config = dict(
    d_shared_expert=192,
    moe_layers=[0, 1, 2, 3, 4, 5, 6, 7, 8],
    balance_loss=0.00644,
    n_kv_head=3,
    norm_place='pre',
    rope_base=1000000.0,
    rope_fraction=1.0,
    init_std_qkv=0.023,
    beta1=0.95,
    decay_shape='sqrt',
    seq_len=512,
    train_tokens=376100000,
    dataset='wikipedia_en',
)
Below are experts of layer 4 (counted from 0) of a mixture-of-experts language model. Rows are named router (the router's row for the expert), down (a neuron's output weights, with its number) and show model dimensions 128-191. Each number is 128 + 32 x the weight over its row's rms, rounded and kept within 0 to 255. Numbers have three digits each.
After each expert's rows: "raises" lists some tokens whose logits its average output raises strongly, later layers aside. This comes from a sample of Wikipedia text that the model never trained on.

# expert 36
router:186100178156129081111105176072139077084114100136172117140170124100100050098097135174148133106091080122153147145112123097173136114176141165138129168133153079101152080121163138182094118090149162
down3:151146097105092176130138152122158067181150087069059139143079073129114090137165089174154095163138092129142152148101090110170166117164117127127159192134079213059152155111155136068087157118156124
down4:123104098180142146146142112103138166194169120135106111102096136155120137124170124135131116089149114139115123191139182148126165120127135099109146151150090158135171103112166137085084137169140101
down5:131099142121093162163098068098109151174127136141105060128111113129126155117150201105143116148141144154133083220145127126110192101138118137149118128131024145153175142095136141127098110129153114
down6:164156121078090117154213113116121049147112205167150061099095138103105070110121144179162184148118168102179161155125121156170150111162111109156168106088178093139142121131179139116113097101191114
raises: " nor", " and", "eration", ")\"", "aceae"

# expert 30
router:161143194120111069097123170108164106086100101144150092165119114097072077113129123192142149087122104136109141171099119117152100145182157135151163173146147077085165072144138116181125104089170142
down3:128152063139142119159098088129107223096117090154158113141107124120112098121103130129146133163210096197142124118049126113159116133133127076200162101130133166122163113117139150132099149144133067
down4:112101131139133125107116096100108156136110119139199151175113075100115143076167127184178117079085106201084108095137104136142116116128161088114127115107173123118159115124080143127077113156080167
down5:157126119183094135111059116115137077159124124081111165139113161108150120133135132106140160081156112118104120136126166094112146161116175059107111138163115155153117099086077134124133127155123084
down6:125083166095173106130078110161185146160083093122167133113191138151165149131172076138156111083085074190109104127131133144126125134133100170112071171137121120137129127070078115083121108126083116
raises: "less", "row", "ree", "re", "yard", "ness"

# expert 11
router:127091161113116098107141169106153088119148098095179075116162159110084129150099121140169116107099162124080107188085127148129135116158117131140153155133123085119153094109185159178126139132115164
down1:137171117090168088107109071118112171144070106091175061183149173116128123130153171138123152190159163196142133167110095135064093199124168156171123138185145161151099097135123130160134173107102192
down2:134160138137102100079098034112086137146142117185183177155117142121080124151166151161155167168138183092138127132116124119173134095198159111168109108143096108099122109112098130081077145131125132
down3:218118156139108092095142128062163164175137142150154122079138141121134135105121080109158169114091119113086083105120137110121140082141116083145135131154157109152158115115114085133092135162151123
down4:141119141136139161159091056122145123096083080098051053148130139142045155172149134121166126135137121107135145199150103119147131114124205066097110183139109200172142110119097160223085143186120171
raises: "mit", "mith", "ster", "icle", "men", "ico"

# expert 8
router:157147193121113074102112168102164101081101102143156094168109113101077067102132114195140151081117098139108142168095122125155101133181162145149159172146148069083162073139138125177125105098167140
down3:159143144091118097082157128104102160162145051049098130169164126139118117098193146132105116089123145133157106166114110097125081085137121056150146150150121113061142107109107137084127189175099103
down4:114100177211139113082150058121151139157119078181131115154158091111122146170142109086158157111148178143150122141070114106131115083160132125130135117161206123105156091127160079101147115096170141
down5:129085112130136191155126162115139120108074084062142146102131147155151117148151074123104107133081169142094154079108095159127051132116135184168133122098115158123189181140176136122065151096142161
down6:161097191134136138128116094113103158094150112095138114104142059171087112049163172086188124170114134125104139152113142158123113112125087133109150130169131149131121081107086142150101195128090135
raises: "hes", "het", "her", "hed"

# expert 9
router:152142189116114078102122171101164091082097108136161099164111120101077077101135111182156161079119091140101141175096124119150104134181164144145151172140141071084163072134135138174129112101166143
down3:184108127125105169177085093186204134174129101100049139084112123106063113105125142197140105148169107161168163187112098123178129146122165054108161155119168132166133106127145120150094129115178108
down4:146105137135138145136161082213202116140147063124101148131201142106104103148097134167168122182190101123080147124088104116143155166176126104087136156087211098147169172131155133115173114155195142
down5:155147145140187123145114158167132104153121094160055150143149107058104107102114130140158141141163118139112131129128119124166156180119158169131105151161175174045201115121098100110149193167191074
down6:203124184163127136092161116137197060151148144185137138137134111106151142157097146156134130137102165168145145127140068140201096158137142155104102136132130089078119153136124093117165182111101157
raises: "book", "igned", "qual", "rov", "road", "pert"

# expert 25
router:156152186121102073104109170106163099081099104142156098170113115101081071102131121196141153078115099137107141165096121124154103134179164146146158169146148069084168071135139113178127112097175136
down3:138145137088118097121095196191141114120116136130139180112154089165160089114144182135175173101110074111101186129120149089146090083091112145117135178177122100084057208124134072169114109089110133
down4:126113180096155136125089170149165139097086108099123168088107100146107163121049077147129152180141164094108160152135100100089083128105103130161160121179152093148086156133149094148145172070102120
down5:077160149148175081154103134130098120074141113100113162136147022101141165107085077134204142179180135136125083213158139121127079132185122157107171118181130088121071109153123111083108112133100052
down6:116151156138126078126024157107139109093099127108129111105147099171144178119058114104196174171143108112121095170158147111147098125143107118142177089200128106109079150140098101090112120061114065
raises: "ices", "oral", "airs", "ice", ",\n", "\":"

# expert 27
router:157146190126111074102114170102163103080100098141159093170113115099079068102130115195137150081117097139109140173094120126159102137182162147149155173147148068084163074134133125175130108098165141
down2:132143136124135144159061129102106163103134115141187089141159122131165161104132107122093154068118092113146040086138115153103178112159175148081137139073189182112148150139108095135117152112193157
down3:189121089139158105086110104092146098128141113162141110068075117115167059060103114120077097096093184146098169126121100118142153087170071166165205156111152140102151153125132128092115099082119150
down4:151120135048159133114142163079093156102097068085157117129038146125124105105096149092114154120100101127147121125113156129083128127142146094150054153066158168114111131096080128146124149157119165
down5:096171141188092164081166105135149174125115104123083117172177080132172140168140171157129109138150098117129076120145148126132084151196199129149112103109133129146124122079119170099131125109149141
raises: "rt", "ther", "mill", "sburg"

# expert 38
router:149145189128115078100115170100164097073098093139155100172118105093081073107130117197144143081118096132111140165095126116154099130181153140150155173150148066078169072142145123173131102094169139
down0:085166083143138156122152162165160173106134123132159185079123156178151080160049099150109119080120109161116128076132074123130084162124095145096182113076160118155107175153113215130107114172108129
down1:089114132117124079081150084185147072113123115113170134146174137117109121161081106159110177109087122069127076159165126118208114104125146146138174143158136105104126064138086163086129101161108132
down2:145158133132078097135152136161142142212128103105111199109092090119119118100129104140154135115166129114166128153140123154167145142128135155107180129161086160148090178096158142182130094146121114
down3:128104110121171133140093180101097096118154127158110171114137120098113101144103144115118128100166128159127092074106159158145132137103067108135133111102139174139111129196155144209110093103140129
raises: "box", " him", "s", "day", "m", "board"

# expert 55
router:157146196131112073103115173111162103079106097139154096166107108097079070104140120195137156081113099132114147165091118118149112143182158136139155173146155074075164075138136132174125112101161135
down9:145125156174086083136086119118182079167099169149117142102115110110103111131146122104159166080136138203156067157120154142147136154124136130150161146052170123132120130140099090172135158115158106
down10:111193068102126140149147115075150146151142122174105120171144099101108115110169147137133161138107087151125140138056160141139157067150130125130144119134151085099135106085162090138089120097128095
down11:093069184118164099106112086126209129099138083110162128111143180133143085159091114126103161101098198173112178126167067139118136098132105074102143166167188163120105152124106103161101093088095064
down12:152119140149090172100111085104120096168163074168110087142067106101127093156132076159142108072090107157163105187103118136133133153144098113139174131135128085156133126143163172115132130111116110
raises: "uous", "ations", "ius", "ages", "ences"

# expert 37
router:155150196119114081105111168104163102079103105144155097168108112104078066099135116194142152084121099141106146164094124126159105139186164143144160169142148071086166074133134121175126110100167135
down0:132119133192101085110153111118163049093100088174154107117167133113098137134124074140172147134112130113168058170072181200182144139156099137137103154167079150088182124121065141130154140181133151
down1:107145118173126128105151152147156149149144140140122097098114097123101137128175116116105094116153096119157119121156117181141144157144125140125145123096170201069143103091079087108113153205098127
down2:139179145191096066074065088165170112072081084162133109142155091104056163115192151117083125064109171086124142140141136144136133135170130147123134156167045160095186113093109137099164122157200139
down3:080135114152142112091097089159119158132085086158143132189135084118125159118146151130076107119129083113185091119130136130134111187199187151142132089187148134070058135156068117139102157138092109
raises: "ties", "ards", "ds", "ét"

# expert 56
router:157145189121107076105114168104163101087102102143161093177107112104075069100128119193140152082116098139105142173090123127156101139182164149143161171150151072083168072136134117176126106099170141
down3:154124139086112179112220120093108121137111118116130151101172153105136105131114163169126074125089146114164108146116128135131174114150142140153138187153088178091180104132163059165106148139167107
down4:153076099130138154097118152158173133162134144122183167125175081116105119114140143174157179079167115194071108150133095111145096123187057169154104138186102119104121142140124126153129080136105098
down5:057092128082142108147095131110083132115111112125156114150125162173105187146096115113099104112132122185125114214173136152071120127158106139101130129131053167114120156173087119157159121106161166
down6:109141078138138095093081082165142119151128098136095142107196132128087105130124087106141158134120083145210045085099132086157110145166147131147176117145104106079146126186133144152141120177146073
raises: "rated", "ified", " placed"

# expert 3
router:162140201052140102118151178128184109086062115102159099132141170098099103150140131163130142100105136104105163152093086155100143126149133100125152169161165080083135099158147126157103133133173169
down9:135093151186087077083147110111132166131167059122079136094101151113176106144084132130069136108078162104157183124112146161155152095091121125126088126135209120114124110097134104072179053142156198
down10:098105157032105146079185162077114101100083117111143087120102149087094143098085118120141103132136088153101176139156051073113098097138105137104150130106164169146099120114103135143122160153098129
down11:132130111147111079090074153135092145098166039143072182128133133138156134124089118107129124118101093095133134158130139121080148175112120124117162165157181107184102124127117152095155144123112187
down12:112106097124154156096150134088120159145147115145121073140155114111061049113116177134154153105179127195077122172125101087142137175133133143106171132104149120102122142170129147143143080097090144
raises: " fire", " memory", "yard", "ability", " architecture"

# expert 4
router:157149191100121072102122170109159109082106104145161102166136112113083067110136123193150146081123097142110143174101124108160117135175153129148155172134132080074165071142146128181119108096171153
down2:120115099115110120116089140139100173108118139138102080163042154084090158071137134159105074079139132163080094125110145093141121092156143130142078131138118099093140137113128116210128134100110099
down3:120107132149062097119141086176134073149188127148133187117151156143138128088142121125150144134127094106122081138129180122137150071137130098131128125139114079145164122099096062204166187077154142
down4:155194089113115166168163145131111121164082118167115113124096129095119081075119118161158093177186135183130117083100173149097156196148130128084106072138119174141135167115060126121101171176124105
down5:133091124152146126126118059146139119113156088143184168105126116105093209114124082173127103126129147127122121035067154101141121083124084137125086125140094149162202118161115148113109101057145195
raises: "Military", "ings", "Government", "ilities", "Comp", " safety"

# expert 61
router:152142197121123106117113168091152105083083108127165116162121095104091047094122090200116122088128114155128139162088116106131105135164158121153149171134184065077173066146138146173139104111115117
down3:118157081107137189111160139078120113128117082151163146139118123125045092151150160133133119143089126172172142134148103140103161142120125078138147147095124110095124088123141214150042121205115069
down4:137096139152074104092183157087153186129121092115103150183108103157108083206147095156115105062114121130114134127180125104114133106132163103107075100127116098206143109099132231142147076149145140
down5:135116081165086136110154097093113135128175083134157148170106111105112145159114137151093090136087121163104160124172051134155157131154123150096165185140126035140141128113164159129079057131116080
down6:125157133111091118188145087113142114114117095104151157116085198094073144123080152145113093199089130124142098091071117078134160132114114125202132105142125099139192148111156072130056135082120163
raises: " |", " |\n", " María"

# expert 53
router:139159184144107094087113155126169092107121075108177087161136116081110089122158147183125130087087098146140100144098124118141116156199112149169174194175148081089171060109170121148105110085159113
down0:125147144140152176083103069112150067147102137162160131077120130115169164161066080151088126059127178147149127146152143041088082165124074108087168118154159161109124110152168126089117122164132125
down1:182155114124136169160147165138084170142100159181112119183131117142150134084076211105128106110178150107133093056149128121122141148165152049121138118119090140105118126146129152148150158079161050
down2:099134112196181157116087111164155093102201126113086121105180090155126135129177122153132107202148100140136165146131095128193148177153102144064158132116161158124088126072097111123220111125139098
down3:119147134134110182136089115158133095148130120117163084100129076098112153111096173220065090084149126147077107090098173132114138191208165136197117095163105087097180128081103108099143160104146151
raises: "-in", "-e", "book", "ished"

# expert 40
router:151093174157108079107099164055168120090113081113194086133121178086052095158142136194140114089093090168145135171087137113159155130156124119131145187140139081088144080170134168181118094098161174
down1:136162108135105058144129124155118149176147145124152068082135118130120143124099135215058130109114184137153123146157115106119084139155096140166067121155087121108108097071107094132059085141161116
down2:105093092080154114110091140086076201145121089154170076119155118177196116138139148154111067051165060140144142142141140078127158116087111142142147087194125206135084130087137095082139120176153101
down3:087157100121070197159110156073103104224156099104102127099149157152120141125124182119080177096165035135083121143190169108129135164088148065149173135193120189131111138141131081133096166111123166
down4:173179139178150057153175088137122131156102143125104124147082079118125116163051171199114155169101168154047153136143145111116141159148179113189156124104128091097123142130181083094098164138162119
raises: "hyl", "ope", "aph", "hes"

# expert 6
router:183099170117134115092138160112152112090088094091146119147129134097078074129161120168165180080102092138099127140058105131129136163142145155130115161145138066060140079120144100152100089131099147
down2:063104121109142134037209128122168087116166112120130140116163169118152079103168145114099149116137127138113139123069170093090125104115141159161144118122181156103188090139091131130142157116131139
down3:120147125127096117134136129143186153117075130133097149126050166115069129118119192192127110108102153080154093157093146138118123114117183079157134095182111146170148120141142113207102122170136123
down4:180091149072174132111142127116178075111123109127147098151119122122089115127092136093122114144094070053143092152098115167068141109124126103161144161095132170093152085167136068122132134133126119
down5:162134064185130126146157121124152123178104123160076136122158116104148145187106147129149148141137133096070090102164166150086086128133175149203088114121110135128167092109118132121087071163167067
raises: "ales", " respectively", "ites", "°", "iya", "omes"